From a checkpoint of a small mixture-of-experts model trained on Wikipedia: a softmax router.
Below are experts of layer 4 (counted from 0) of a mixture-of-experts language model. Rows are named router (the router's row for the expert), gate (a neuron's input weights, with its number), up (a neuron's input weights, with its number) and show model dimensions 256-319. Each number is 500 + 40 x the weight over its row's rms, rounded and kept within 0 to 999. Numbers have three digits each.
After each expert's rows: "comes after" lists some tokens at least twice as common just before its tokens as in all text. This comes from a sample of Wikipedia text that the model never trained on. Tokens count by the router's weight.

# expert 10
router:505486515488484510467548579557512475529497499505516507531535476542463489536530505573484479489497515532507444531562489552506552575502433459493493517500537563527522536398480459537557523475504410
gate0:476507530505521428526550502475523429508494503499499497518437460511515579476497480475524489542471448447582542467510497515525471504509481517494527502462477497453490559575475535541460526459470486
up0:531504489580523500468575508556528476452479490546532463491459482455456533549478484527564464454519492525534524477503509480468519484512463454465537451474464489513519506465552476502453516478484466
gate1:559420531450490474518569478560530436515531553500438497551493484514464526518478490557452535503502522426540448442516524471479443581432541527507544609481520517463442444467497490524531516494536510
up1:453519506523548494529564423481519458419507526495520554553488458538492557556465560484467479474498488447459425522490544375461471521478492406527491508501523568516521456517494499489460519482464482
gate2:456520495479512520502499500586462503492561462518503444488503506489497555476438454549462554510499462461498454514479521558461513483418525433539500462480502513516521566559466452484472500571456483
up2:493594548411510511525471507495481572505493500531505513510556485540477466481464536500439521539504503483477493564499541519451466480511504502536499500514493500493505552599490513529516462524540555
gate3:497453527484595527503479558513494536542472462501499501503518527573556500494511523480459450510458574510522512481495478523498511481533578463514403539471460497513553460539521432439480551537576435
up3:536398557489433484416462536484523506543500510585516502483549481428491524574492541577486459501490507498521534514511519406500545525444546547538445519478455477472522476480478474493398539495609536
gate4:579526571529513456514573494499503497499458553504482483531480512449488507479508416515464531504582485486537490546491482517468450469522480484445535557540519555475511492516497432489485457496507427
up4:556509515513536461491535530536537542513487550555488514504503563462452504537487458501439570514552445419484573486499525513459486510492518417453508585541520485505529554479489526495463486587499479
gate5:544509503494505480506494405550450471546453489647588517488485512486440496511466504473535559508552527481500507480456549569495566598539552529550464513426474492523501520570517528544423546521527498
up5:508495505440498537482501449602433491565474568531482509523522529444461515522534488494541523512538456485514426506443507535472493500606535490482516489545479517493503509550511519549518503510498547
gate6:497533552523461490568500467525581523454463481447509487493473466540553591437470498480522460551467509511504486503573587481493444457543504487419504504529457499544516488431596498459459480534505448
up6:523478515471513552467563475520449563491528546513470441466498503559449586613463485444591471541515511500461539556494525468521518501510512435520521476540491502508503474560512497491544467532507455
gate7:555526534449487521531518520468531482454499506502520578515503471427529505490534538417477485549467451519455480536521550537526452491569536477616524471472476458499495496504530473489473468523453532
up7:580479580472494495541503465532585498499495468571459524533494477473536480510491546534491435512571439422482518523454532526549415492529524458558528506494487433480537478560482433454474527485408522
gate8:533491477511573471486579470513468546549517567495479425552419452461518509498551558541502519524449514503450479487528605563446439546437433457490479454570477449488472492510537498455504494432464436
up8:477492441509509507482576501455470519557495497561523438573454553501505499515523502480517459529614535532404457520473553484485523503457411510527510439462407441519588484497512494402529531483518427
gate9:540459531473495452432531493523524502550517447544524452542515506482452504408378513531477518443534481459486487487501473435533558529511493504597509517502521499511429496501592454508521523569531442
up9:543507535518489468528492464532459513435535435552500469540467525450507493455430528539495488514495500476500466471448507459514474472538455488594568525497549492539527505507518421459489479579548464
gate10:521504533534404522533486505457485518544522535545419525536558511458544439469488463464509545517469431521466476512455477517516514452382519461575534480492432528533471488433497485460578481449524505
up10:484516543487457510538479463457453516480549539462405457577520509500518497491467508497430535554461463541492533512498437441512489476462528424558566474510473536472517540443435425494543500542509459
gate11:431565525468498455455514462478481501534539531490531504563522504535475553448570483526484556436545484501551475578459420494502498537428439489509507534503623503519550557433547537488537541456513510
up11:538531465464503473418514443488459495490540495495542534560547518521485510442587489555529480487500437555534495551509387503474511479414443544462525542537501477515570517406536455461532542466509508
gate12:510476555471533512509468522530489442516462472496440501553412483491512430519537517533538591430529503478440504487457477386529407518459566499461507438499536534496480501561469470492494496478510516
up12:547402559509522521587490521457548470531421512472490502533557506485593485545524491511565568464463476493484568454449430435490462535496537507486522428504427425513486561515498464502468522527467569
gate13:467466509519445455462490524463519446599531488481457529476476413553484504516460477507578477422474411545548504524529488503478477490528499549525537528445504476479473475531541495537512648474509537
up13:522537461504455534513545487503480404508454479567513426513487495514467477489496623473517532439447437550515422498562422543491472512511474520512471499516499493519495489527586517520482482501466457
gate14:510416532580447537456536494471415553524515490512533485449498469467520466484468590468497479489445502490483405552459593471492491451466478516501508537432477483439487508529473485476589523526520549
up14:435429493520500514478490513533451538506532456505520505502519545529544557525517572485474485471485504453489415467504477508523513521524468513463560569414502478496513460532514534460552466495448517
gate15:487583463469483482472532541455434461509499460546371558485530522495503524410508464550500517483506510511476479524523458447509438479445480433518474434486509508495487581543516516547529494496525458
up15:456491548558520602481590523509504462484514479467468471441517509512533488507494503479459561560474567538471506430459504493489482506513505539446469494516397583540516528560518563584517470573441466
comes after: "\n", "3", "9", "6", "–", "/"

# expert 0
router:502538468532514468500533503529445566565540419529449596477447509550497514503537486555480523490495585469514538520467451559540531523501494487554481490509490483499533478471477474526574474475530384
gate0:510492465494443543531516521530423527490515540507536405493487520535415541536548552429449514476448491487489510430530538481466534520460528490557530495461546453556515476552458518439493507454502557
up0:536458477462493489497519472492456440499509388505511451445499499517500537537503496475440493450465528535457525479476468483419555484394561467526491539461542416546469462548463525482518477509541515
gate1:508507599461462507526510557538469569494544510422503525454490575510389528480411482477582485516481544508465534491516546511535516480491419517445474489545560529529417528541532465535506560468560445
up1:465581544457454502517462525534579525547470523448528545446516560492420480483542419506516503544446526478462476498506462520531453502452501489460544470511536527483458459479493532543446541560547541
gate2:555462564539475512512505492443487500521458517525513510495518553506439509557537503519557554463525559450522637497512551551508442509512509437464505452581478542510473528505522453488513505444519537
up2:539457522461478567518512521492524478489474530498566531469548558486429565569503534514554475463534546475438567510506542475465434535473485485522533472538512438516478582505519541462509486546499531
gate3:525561506449483533464521468481493424592536402484469489415507461532541515532535526456559494517512494501512441508579536469477513511491524568544527471497524507466490456467504523415524508529509448
up3:471557512515474480583494487429498463536485504495520514455541636417601504572509475539570448476518524525514490527519468536483461519507385407516498505463472464520484504381448512487535458551455486
gate4:571475470540453493508397545485453469484546543547492549535517474533546460557507519542489559496527597505449514433489551514513510491449485501554504510475482528559509467461478593477526485568503588
up4:596484486480532431463478478402427503518456485478416547529421478580485514531504478466465441437462469483457505402505487457518461494465523478512507532451443522457495498508464429475477528578434498
gate5:491542521477590503438517473476535481510526527474504527438632521493455513461509463549460479527478484501541431532518531508525570417497591542503408480508564465520503556492525446583517461557445547
up5:459476484530474428487500450436496470495471459548424468465532452504482506481435529599470534545518524505492509499526509545480552441532533561549494483464498460511499537526510526459475469543542468
gate6:576450480519462520501509433449519497506467497460570532512515454477514521553470477536549392510562520480494528537477495523536471521463517465497457450458481493529500519528484482435542512515549520
up6:540517529511475493495540474513437472495555435497527505496472531521477512532479497456436544482535527519509489567489537417515473552507585505536534475540474415455460516429571471414474482478486519
gate7:521490512491514498444553390480540505603470517462494453453552502530496524522472582475512542523473560479450484489524536478572543562531575495504500457588493505504533451430500565373559498456528474
up7:504480457480471463454532430486515462547452539509514472527498481459484476570510514554514500456485509491503491565555508521503468491523530501491533499530547498534527476522550413441543534505499430
gate8:525519496523494575524551415509540496514497531403530556476535528518468540470511482539593483406565585504509483525463516487518472430493482502500508450534593515441463576498595551507469507475488482
up8:533479531535587501556519444507505507471475488448507568498453528576512497436436427486575436501520431511496459525492553509482484462499486518567525524454517575485404573475490567537444505472474465
gate9:522547510477478535477502518447502512472599492483458510461505414473502488529511488575506503457532502547544487470551494495496496503531492523476472496438485486478488544515498463558537503473485500
up9:578520443495504520466411474515497476502515519493427486514493469429464532487530471581487446503565454562508489479496515453484488516562467552481468473430455486507520518495460464500509450557549490
gate10:509473505544469533454619489492506514480521568471484455464496470530467452547466473515462433521574464505499498489469496520594490538482536520577558498486522512480421492531468428521508498477483511
up10:470463491504493524481593450543564512460572521417454467435466463502508448501424517524398473486513501508500527446471521523564451524493530490563499446532547487488444566487480542497535523490530556
gate11:501461466542536473423483492469510489483513499532554531522447494513612490525422491531442463513524519479469513506547467510499474496465515508478464522545553543511497535436515519521559480452493471
up11:441533489502475501481418496582441502504480515466529622537506454540551522524508498529515526452500491492531430532487465489466489516476484511459562528514519491484471538521544482480558516541436507
gate12:526517481507483469506508511521471459572494473466519537526489615486594531517452524480505494482476518513411599487507548524547520546452499536526517478482565475501497477486529447507506483600485517
up12:561530532452522409485507551554476472503536492432527543466578567475603527428423512489432540487476531466504496487535500554454527501457465492570526494449523478484525405452510515560539533558462510
gate13:461599518522442458492524527515456530519481447545570502531448566464413502481472509477468509548441453447479525515432442437528564533458599481511509486516503525581526523481511576488507535435475468
up13:462595524511471479438496483572563515505479446521512481508473480482397475520503577436470492449457451489491490456467501485594571513446525464493500512548514525536495486504499601510497516417523504
gate14:567535462516493446486474466454445525485528515527506535421477503531473423485528538494417469487476483498500520515463554520534524566532562496526524568534450447578501537467549587498515520458542500
up14:544536511549514436503526439545461524509519562520483477521513500483502469441505552476433503423455406512520559532516498528462494552482531508556496577460432459589507419500460534485516511507484553
gate15:518512488456482488487466436494483477449479496462472519533492470601539493515522497497481492530517489497524505460458495523490509494470534516456457450448522540558502534477502456487435556505485494
up15:511552463444496530479472491550563506419513444436530454472461520576518485495498484469569490517487498529532490499479528549541519459502461490486489410544480528557541523434504483523395504466481482
comes after: " |", " by", " a", ";", " with", " one"

# expert 5
router:533544544528521447487532557501520538563556491460524460507535459517477517528550481508541506469459506514525375492540416523563488538469426442553525529470520517516499526404491414499588540479523462
gate0:480466475505466565555485454517532524595566482481558442497418557462403464533447480485466421535472482447565526438481484454595494535506526468540470521542470524481509470518405548544501521490435483
up0:456512510515494476577530491527508527512523518544471533494416497494519554507499506440496425518541509481473410506494483530616512468457516520487552480498525524576495486524590565499464494497384469
gate1:559488514504533484471522461556526484464539533429468512437576504586494481527564511514559484487529477504485499473482510490532482503444477407486525455498456529496516501506497446551478529506467487
up1:496459410503500506404472477499481494496429478455446484412521575520492468508578528504505551500463541530541489474519516505580478531484542440518503427484514525487445516487476555513471585533496559
gate2:521569571535556514464503510499484518503416466561533482532515615562497467516539407638539479454487470410426499430449564497453476450515524509542518502449489473556526506488448406541527480447501480
up2:546523497544508477475448473519447513505399488537479483492520603587506524528528500510543531495448459483513473506479541499582421549498493458503508538426449489538515497531534492499472472425469456
gate3:469472467483500505480520498522525469490502487466485543420525486449540549513451491424486598508484391500504560456488495548553571506492503497470517473453477531532584524496546467536519465491511462
up3:476491458493526508518535463548533467478440428457562470474459474454500537495471538425496533464535450539543512450569521500557522508559458566479529453442448488526561536459531528499529492490484502
gate4:477396517557490588477474584480505501444432492553455413460556466491503505512501484481503572419523523554475449513470478461514484463504445408474477561525427506502533544494515531469526513382483495
up4:531498525556471560533532469492499520523471540566476519486558498565563623474564485505483475482465516453503502550440531429502519480535504442448470555579530462439491522504545525438568514434469489
gate5:452572457462437546437508487449551561524507480499571541486540499547424629505608478518546532473498594509460468486520526492486453501491471543466490456530485520540513531562455476511445559501525464
up5:555477472518444529475558586527510477526505489480506564461506545510473513473519443514489517458549508498489497471574486513543534494479391480505472493504490418474494514497594505493491468461508469
gate6:515507478554520424634522502536455526502453530509539493425458545543562512482531470453507438549500470558453524397470464469523531570469519490451539522496492546495460519461547517577508494463497420
up6:517505493512603467461504487474506421444527497475529493481478542530399443549472434522481548498491533520495558496538458426450483419443493419445553487521444465462501523512571495468560562451520464
gate7:534478521521501495470568462512477500506478485513462520497496451451495510550526514486492517492509549414562475531529533469427538506474517524514408496522452502423510488568584421544434481448469506
up7:508472500582528512542447554470448479478478449494470518549528521548427520496478481481482469517498478453523484517489493533445483500520546544514475497508460514511472448464543436596497496442502450
gate8:528498497505493445468511466470525542539464470467459462460511518469560481543495504499461449523493499546481507531511524462509551510478508471494552482499462484469519533504445540488438471544545474
up8:471480482498468508541476553459557506467508522489426508480560562475535536554495533473473505484505424506473505525551495510398526497501432506469533478536454491496495532510445514522443466523531422
gate9:504581471473500486472430494439498555507522544497510494478540457452502461531501447397516534513480451543555511477504419532481489512541494537530440467439466415521481552460502482492531445515473512
up9:498489464543490403540518496453478468499585506503466492465523512379498526507468483504525502536509535500484519537499468589420416481524489505507479456554480465542482549486421441505580482491498529
gate10:494467480431474503467454466527522569517477530612483527499507438469441508510458509439495530518471494487507480507512506471458478451502484470390492506475502527517559493481472486525495527456525492
up10:411521524476494514492484518495514480414533545594445391528529531453526525490418569497509524458420468477567447581476516501488561530511421544476468501568502479423560508499468464491499463474505540
gate11:525496481541460467456428390513491563454535491497483510467465515492453541523533549502492518474489521533556451499404505564445520488516543535505559535567523530440495510428474448473536532501400490
up11:495482520479456539485470516472401520418575534510451525499543552487543535496543495535508538452436514528559493526458506561507513501515464439502616451484496521425497453517503411455554501466503504
gate12:436565511497567500447503545517518470493528502541427468462440451530468562490533497463478550503526507535448520528532459539482504541385513505543482493554480508489515452602524472565559548462468575
up12:545548511473488482470499537495541531481498515523481463454481532552479528462504519464516550512513542603542504516563510513484458498492490477556466563507427500534516450545544490486499554504494508
gate13:447477560511534463494514518453559576472560439576530494481518547509466464506508519460451461509475456436539550509625522469441462475496552509503511492524532551434490532573563494473552456471483483
up13:507467514545527498502536505516522536410508444481462521510526510474486466465505502459512487471465464477473610525625492444415510477451524482503452407579543505461463506536520465521573476472459437
gate14:467543468498552496467520523540501449548473487595542576499517513495488469535522460476530494460478575558473540479508515510429437462524549475504421528525479460487563514433480522560475449526491502
up14:445519458484500530502483550482440502577469507511491570488545469538568481492547481531498440489447525525508542438500562512436453472506583427425468482442574419534564553432464555539489516505525481
gate15:492500482510516440576570457560477517401497544481467486486552498510478528468487533425434541521479508509547530519497477482484518503543487466487461481472492463550472515479545499458565578594559391
up15:593465497485487473493521525514498533431447495499471492566523459531508524511433494445519509551492519478554479506556559555544536540482485477533504505445576513519522543456530464464523477468515555
comes after: " ", "_{", " United", " School", " it", " this"

# expert 9
router:526522565540499513484526522495539533566441419542552553488541475501498498509497461583476496450496541540500424505495416545528545527491433462528523558454546575508490459476491463538590499498477468
gate0:464451405487463551506514471513547484509420469554508541472475516494509451562646553506462578518498502516539481521488432495555513485551433544520525513490519595518517480425553536481494489536508533
up0:428492485425509499558516458456475511523485417567470527518468457491525503526557465447524577500519453437523440510498496506552494478585498541456512528491492575519492507571539526469490478526507500
gate1:552556562558542510497490485506574507493469517463451555523530480531499467539521548523558461528502500476578478511491491459515428492525521560476534504543453505432469482515469541479542522454542442
up1:526508478546465517453488494518510494515456475502544539403545490563483462486496508467550486492471532400510499494540469496540483508463507503491472514567500555442475478373510479487503470505514469
gate2:448522468490475542545602547475568527521473510504502601427492538523499513510525486463528499399471524507523480520523509493525511432520560557526513485481508488452579486496508532526594503536527467
up2:498517493498442476582578479467537531517404521496481562501493529514504495561538536488573517473479579460525434498503450500505495433480535456560461440460450490485539452488449532494503473532557493
gate3:553482487419477550498499508488535600423481505556491540544511511452522459506473504463539547467443535422519478510358519461504490414494537510520504504504398436542500522492529464473501464535486493
up3:482492351471458480535472568535483484446508587510449556543542548434485542508524517490472562518470514449471467485478498471522498441466558475518585521543487405510479486487484535543497437493519426
gate4:494520530541468499495490509499475488463537527501457441520456414509477557452517477480452476460507526535522442449520494516546465528503512478577581526470537444515459491516481410507484523444422438
up4:514510578520500557490468455467467468545498497478483486516476430516498554453508493495412558480515517534453525449510540459534452516498502502492637500536520518489508456490489424437478537533515454
gate5:486392491520438506509548528516515548480489493479509519444562438481547381488500538525486582528509582394528473504507509517518508498480501454527489532532510460498441496480529521515500472503530509
up5:519484523513538516510563541578498488555487529489564450491473475442600445474526535565589511476474510430428498445548510448487471511488565568518546526458491484429544501541494473460491469431554507
gate6:426510552435534530438523523461469554446504508455493488507489508539469480481521450480528499510525599496569523478573502429475475446521534433498455480518425495483459487568455536601428468527545517
up6:519386456557460484418509505539473488477503521575529441504443545403541499570484450594478576493528435477482530558485490562552508471468487453511499423576451469471520518422500527491463581527513539
gate7:505516509518455492499501464415494510531518503485450480477462421561478539491539483480516462480471556554519555595472442472491544526458523517503400501546532614451471505466544599546462485466510482
up7:465585450510450510484480464456485491463531477449469517471476413540475529454544479414501459440427541571519526515501522488507570518464542509520520502570533525472478501529601526539506454460472481
gate8:507465498565502471429485559525565463490501527521420520514494482448444540551491446429539468493582445505465581474513492452541427520528495440403521497459455590509499510464512573511501536461562442
up8:502508509536446470475512512491553485527499484479504489478529508444459505530489465447489432434536496577400586478586530482506542491581540488484587498488438498567439496498530529470502550487548373
gate9:558488503507494536479464469439526513480566482452482437585513501439454518551484496494504476583482517496518508511537475528439525443502514481547505508498439511531506494451467480524487512525539472
up9:532477518497507526489450500460515477525557497440497469561476539553515531486458540465529540629451549584558485477432517510477482461576491535539564452544492468484491492523558520461457525470474519
gate10:448514489490493542491581473372480469534545557495463533446511437479546550410531444549489428444492525530531450488521525526476562474578489474531535497453492503507538496534474516490521564543515490
up10:522538444572533480581523508450446506487481480501496488470503417484505492447507483571480486506537470522581476607491439459514530465563504516530528494514513533527437432467414511590591548529426509
gate11:478580588462505398465546477597464491506530485426518523501586475493473488489522489497527552564519425535538507442525473456539475449538419475544513498485558483488442512501488544404575460496549508
up11:480526518509469510539525548558533522553519462372500485515536526478467507444547495481487517613592436512476574452528445451575487560493460394553475512528430475479475510487484570463463463527588459
gate12:461541460497563517546551506447479487525565466441508546489490456539513556459572497516496541604394545545444432422562530579511538576535415531518496518462472481443464475460452473496580426537553490
up12:410447510486500442518495523462454525459462511546476507466494515630452456485591499501495507489494464549469480487446495492514537428504396530497515560515454487515455529478469501573553452520492458
gate13:494482454523490544493493417531506492506476583518511504470497499559451558451525489525419456438561502505475409505533539532550548429424473494415511474457527481507530455522496506524539504513540459
up13:480508489479400467539476542517524429400475485541524512484490509494528521442498487576498447531528519462453518546475489523443530531489413476451476451515543431466558510511461569499544497513476496
gate14:462504543503510457476492514513501517566492459536583526577628534509521501514528521496523470480483526527515509458485466507457568515511481540510445520442529503463489540491530525533516503495540425
up14:550398466489531448528521545489477506513506499490511538561553553483525474425479579525414512500518497550570550435519453440505529536441488498564551546515474507583490556499523452513527493466619450
gate15:527505447494509477369465486552533567546504478518532485499496508453487501488488550518547552512431452483505533514529536444508488501516448463540465462527485562417459474514551511506494544596610494
up15:552529427496470514496475528497570503513494431508551496507521535459499503497487544489433536552476475539497512454501506420564444580482478485487493509544417562478473432450521565549484523563557458
comes after: "\n", ".", ")", "4", "3", "6"

# expert 8
router:534560469475526537517590509561497582524554485529484502541507462495471551532474505495431562489465530547492385459480480513550538565500427449549454501470505495534484543493558518468615528460518477
gate0:508495495565523547483459456508521498512449518565479474496412553476484542559464525501538487500458501444489460439520490529454528479543515493473488510439461416546560493510482526526565532504471573
up0:533506468414527518442476535495495499574561579479466430498503545570479539500450456470493461460510568467485587440525532503451520435498469471460504537496493506390500518447461538501517521533512490
gate1:557397465484521479496450447523515528508553469500547517557529530540458563439477470514484532496469505474532583466520471457500569438573552532562504492544527462481526448512479524484565476500478493
up1:527461514434524498550460452494490493504525498492500516521489516614464524426469484475541472515523504494610548456528481445461495494556503489543477491534573530465535427500520527551522499507567482
gate2:557425457480470480540530475437469533430547478506433520476509510461482578529539447513535485517523435520456522497511557475525510503431534476489486516489536476508545505380502507518560560510510540
up2:521482492542565564493472504554538505496515557516561501468534481447526559518462459577552504529488468450540551518471504537516484497461543457474530492450518474516474512468441535547489517482585492
gate3:504516414579482511413499606530474556477435521507498489468549523480510537439488546507459452438518514510396530505585575507459519494512481552465523373496515527588444541474482523488512463597469512
up3:530525442522500428474491608496511529468492465537501517509538489484530505465485487471485483445530534509463551507512543480454551499535533527524492454426477494532459467481469462486494469559498503
gate4:559467529473456525460478487470454563486540454411413479539439508477525556545521475523486498465481561536547414495502513452457530541543497546496483427436484430481524531493503459520540540481465451
up4:531456532511508460532513497418561520492444580502477483483443442498444523448588513479540458525577546484529491526498468477450536506513467563524482515478509491470562542454447474523471516482496466
gate5:551462494501574471444528534549552546510541452542451466475428558462515615538422486396494549541499414477496534533496490425455581517537493488474455509498506487585495543494511509483487487505486516
up5:487453560502590448508530552496548475477483511499469440507507500568508525450505527502533499528492386490559529505515498433451513449540469430486459484526459495519555568544531492483566505543482494
gate6:476491437530515449474478416514440484459463483523529491513491503479485428474523535515486517543525469508451527542525512555561408508497533478490516446538473359518472530535504458565480435572478523
up6:353509489551435502489428543571456492413523507463461539486475501512519545535489470532509451546496459540493542465471503498557429517547520468500465575552476527534471542497507463493545492571466513
gate7:565464466527545517530541508466413561484538547489413456521453545456495549490474469501529477431493421534574488493503472525502412433484507465517575537473436447448462480423508490421467494569488512
up7:526507435549465438483568533541474547491509534463453483482579473475538500609460488483513491418477457518562530570520470506458500481535529470534461560517499503537491455431512533485505554587401479
gate8:477444498491476484474534537414518466482465490540526550482497488566470512466531515427527493474484500414514494542563497497456570485513433511556463437502535523479591501493507538545481477548561459
up8:478433555523510557436576553474454466544524464480507547525540457546493541540432519443506523519577528485500482546521531534500459502555412458582494398485527512448501498488498503431438480456469540
gate9:489490475498553512531495501525487483486509423523416549494448489444497528509549496484472515501607483461503455466506489563521544558508482420464488444502487551580490504545487515625527481431490518
up9:494469436478476462527453497536462486530499525547436516518455477482496495567497478468457465518545425525476502511484491561508617547498458482401534548542494499578499493523467508606491498462542558
gate10:536487489430477504486473474551461484546471482507460582470421637515450395457457504521503485516533562489494552477522484485522494503507530506489521475528461505495516481521537554515561505506542480
up10:542501500454521435495551497489547509480574471558461592455508514512435460454486495500525441439532499487492489502465506477500478483530453522553517517489534505486479455426494535492584400520531482
gate11:468507453531448503472572487496493414562501509479470527438497498482525507510519509432503525491518483536521509494547493454471467483476534443488551478518494500524465517494477475511578523464517431
up11:439520494489450472501549434610558449598569481531484512478537511530546535525448421465539485473487505492504530401601455482522475517512505537484558507496488569437455473475487446512469474471523477
gate12:550502471510508461493539542489580428574477529480383453542540515507529453539470509415465542500495554479530499527459479469546463510529474531512548510543471514506434515516423538528526513500513538
up12:525524506537484481539488524499556493509396534493491540584486534468523500493494519479549507524519507525536517537383494496501412524481494542549601446554533535481447473430477521513489494464505498
gate13:524488480542498526482551487537478437540420554533433519446432544463478487485470588480493514482529525528506486441475582477539429501570404444451569535558456539372554446494501481432494526565532547
up13:486554512452536534488558468517465504534526524569497449485504496455489494475437488425474443509545497533484459491582489514500442520563506471462486568515461522451518506537493540510487474510438541
gate14:490495538461447467532488514545484508502572474424470550490460399495494429487467482465503534473501491545527549472517432547427476471486447479463430469497488571614490519482485538532434491532538508
up14:521470555499506524514521524465563475422618466476513577498434476587428465451468422487447476515576489531554531482526483518370508541532502465528492527479540533551494433506444512577480573543516528
gate15:502477456516543495408428481440513504432521492466563485511522497473549475482574546463505536443438525506459442465554516482547448484502484497569493477500513418498498467440473480517478531444496562
up15:548473424539546520508493578458597580449499501469562490486581481366433448462598519469552500557459473480479476506596509458636482516449464506513506514557489501386523485493465505552485582475496533
comes after: "\n", "|", " and", "-", " (", " \""

# expert 6
router:527516549524545491475605477536530515603548505438540430563489467484485522506478506526499551514478559470531491547494464487531555585506469432536562555458539516497459550469516505554538480483489399
gate0:559518526532447493576467537445490471477497508486462505519483502532497488520510534504513489496539507500579590525484538480499529494510530523502488497492493425536495488478526473538457442529507471
up0:497517512506429466539460482493546472489502454520461453543517560491463500442490521556513529504540479510491500500512474546446532457540478548502550480477544455502493531405492505485543499521500504
gate1:509541482425494489482524552490486456504509424477555477471531569390516453491509520576509522515563551516556507534500509446508510476460517398518544490519505464552521521510496493496490538486491503
up1:504489480494501512528517509509542515504495474488526549460545497515451459547534519509574515516491527523519534581528489498490495528460542425505556526564458508534443477494491460466515590465551529
gate2:546534478479519533502586547523546505512484495551508433539572472514557543556473483456457457497546472517475589544509480561550548448466505568544502514464530513442499484486510518535523516518538540
up2:527542513501555580504548505539486571436465592465478446523549459612511535540466522531482427519548477430518522517488499603506551550479498521544521487467525508437482449508521530468521455523479493
gate3:604476425497577518564545494531425506582524429471467489500461489472510470440495508433458511542512486478467501540487482469536515468460482451532406524545460464475519557468509471558476421532638445
up3:524453505435481519487511488551482537513528523510459489404465524457523498489512480495511516551507526424484500506589470535545474442424435434444469438479406401413483548457457486598462459457547419
gate4:443464502529496520506533506496530479508462540498490527524513531525455455492528515444544515482471431513483516568485483470575491436503474519499474523530501446657507527468466500503544507569532510
up4:457448535467461485585583518484517485515464525478432522479528534509522501457470509501486472516528473557437477524466459487558465539495476503527507552551513463553508488520498427458506510508558537
gate5:472426567523549486512536524499532495478578465475504512466388528567477527523552419481553494536504507523508487506518569551450507508426454540503539503478529487533491508471480459545461501543544511
up5:524464491513521493464551525525563494517452484505484460470453576459435461502525531561550432509505472516499531467512483512391472516495508547458514558422491555503543499511459509496478535549482492
gate6:493566569534486397442524468506492516498472491560496482510464416461469513498424526457545459480487550514556445492478422504488496526497562511446569501432512545526507503526546565530439561472472503
up6:480533513449512516527512541488475553453501530449478476514492465592485534473434476532493503567585501436482400473479494519477523522468534544494531533532538523502478451473438552516451535470463498
gate7:527470471437550578571559488529497541522515499524487455546487477470477447471552529427424492493532529569504438427449665493479458496450500561506520463499465468539573490532548479540460509434404521
up7:457479508506569487532550535491513524501562556540479514512486496476461478485534575450509498535514494480586426451529554485525494587539471528524508430536461492521477470549522439518420458469394416
gate8:464475544603516487461478441530429484548501525467472447518487471505445405499462531477476534439449495441485531519502569533537455448466520449528434514500476503527461541523527482474510494492519507
up8:471501557535477528550507537535429534522528473518404508530527529499502496621482438571524484429461518540541503537481472496440500506511559497586431481557454491439515536498509515536513538515483577
gate9:537552489553502458497565487518470490403518502507526463515460440526528513491528496456449447531480505513457530544469510520544529516470532468545526502488565477514479494513537497445479446515516579
up9:484467447512527517501583439567546431473561444533508453572449532519507495506584437484504552513462458538539481580445460571551539581486537517558444523500582525501444454493516477508491429443519578
gate10:465524495518536464493425492492492560502535517518542493470502465473472489577507468518455515433465473478460474515507454504517470483467479579514507562502483524502607565456450490423624417573481464
up10:529474450521551502470476472506416542480584562510489481508488579487501540517505463516506461440479484436487479497504480510514534501471510529443521560501473595495611556538504504447569485575485522
gate11:465548493480551524442432524493491443461531515544464509446481549487458507483468429539507455481514589495483479514481480523487501465531519475535544515497499486522562526494554562529445517559471493
up11:518482475458518501513505484504494482537562464432474515514465432493504490545467416539496455493472578465533449471454508474511412547503538482523476518491462495527515443470506498470468465496571518
gate12:538519548434468511477580530508536512453453485508455521474555570505507511497487508490456463566467496427569501523518454521503469541588463456473553540467490517449488426425474492555458464564519534
up12:585506522400517485537500523534500553490467532504459450469561593479466494512493526553525517504529468524514587553510418519563505505508484423484467520479504564505516480483520513489544448513469541
gate13:538413568431529526478582591530507464507517459540494508560503530506448508515533439443545491447483467481478492500566578508502506504479434508515534479500507490447541470495452509502515498595450448
up13:481473516374512563496489521464578528550478515582483484510509556481466493486430498499509457480376508536473529515561555475523508479477466493511427460439582468364539457476436515549508471505540492
gate14:606491477517490542473502493507542584514463439514469501502506464565480535607502510514479574521496581467462475521534539441583463421564556445502464528502471515452477557548506441542423477581455533
up14:505439514497454510434550544502519483546593504530433523483529491554401501438514517500471527470448517517531505518524563497561498515515559451526471548508514476467453486520522511542545440566460525
gate15:508493473497467481629473492542478498420450488543553453487448494536513509539509443519444535572482534502467446520547487533540481439422415481494519449500527472479511574488498474562545534474441504
up15:506492507505510414554458486581523385462489469506570540487500533495439532526480431490494515531553555471499508466425486491576467472391495490530497439463483449519517557482520528525560569510453579
comes after: " ", "1", "2", " (", " =", " is"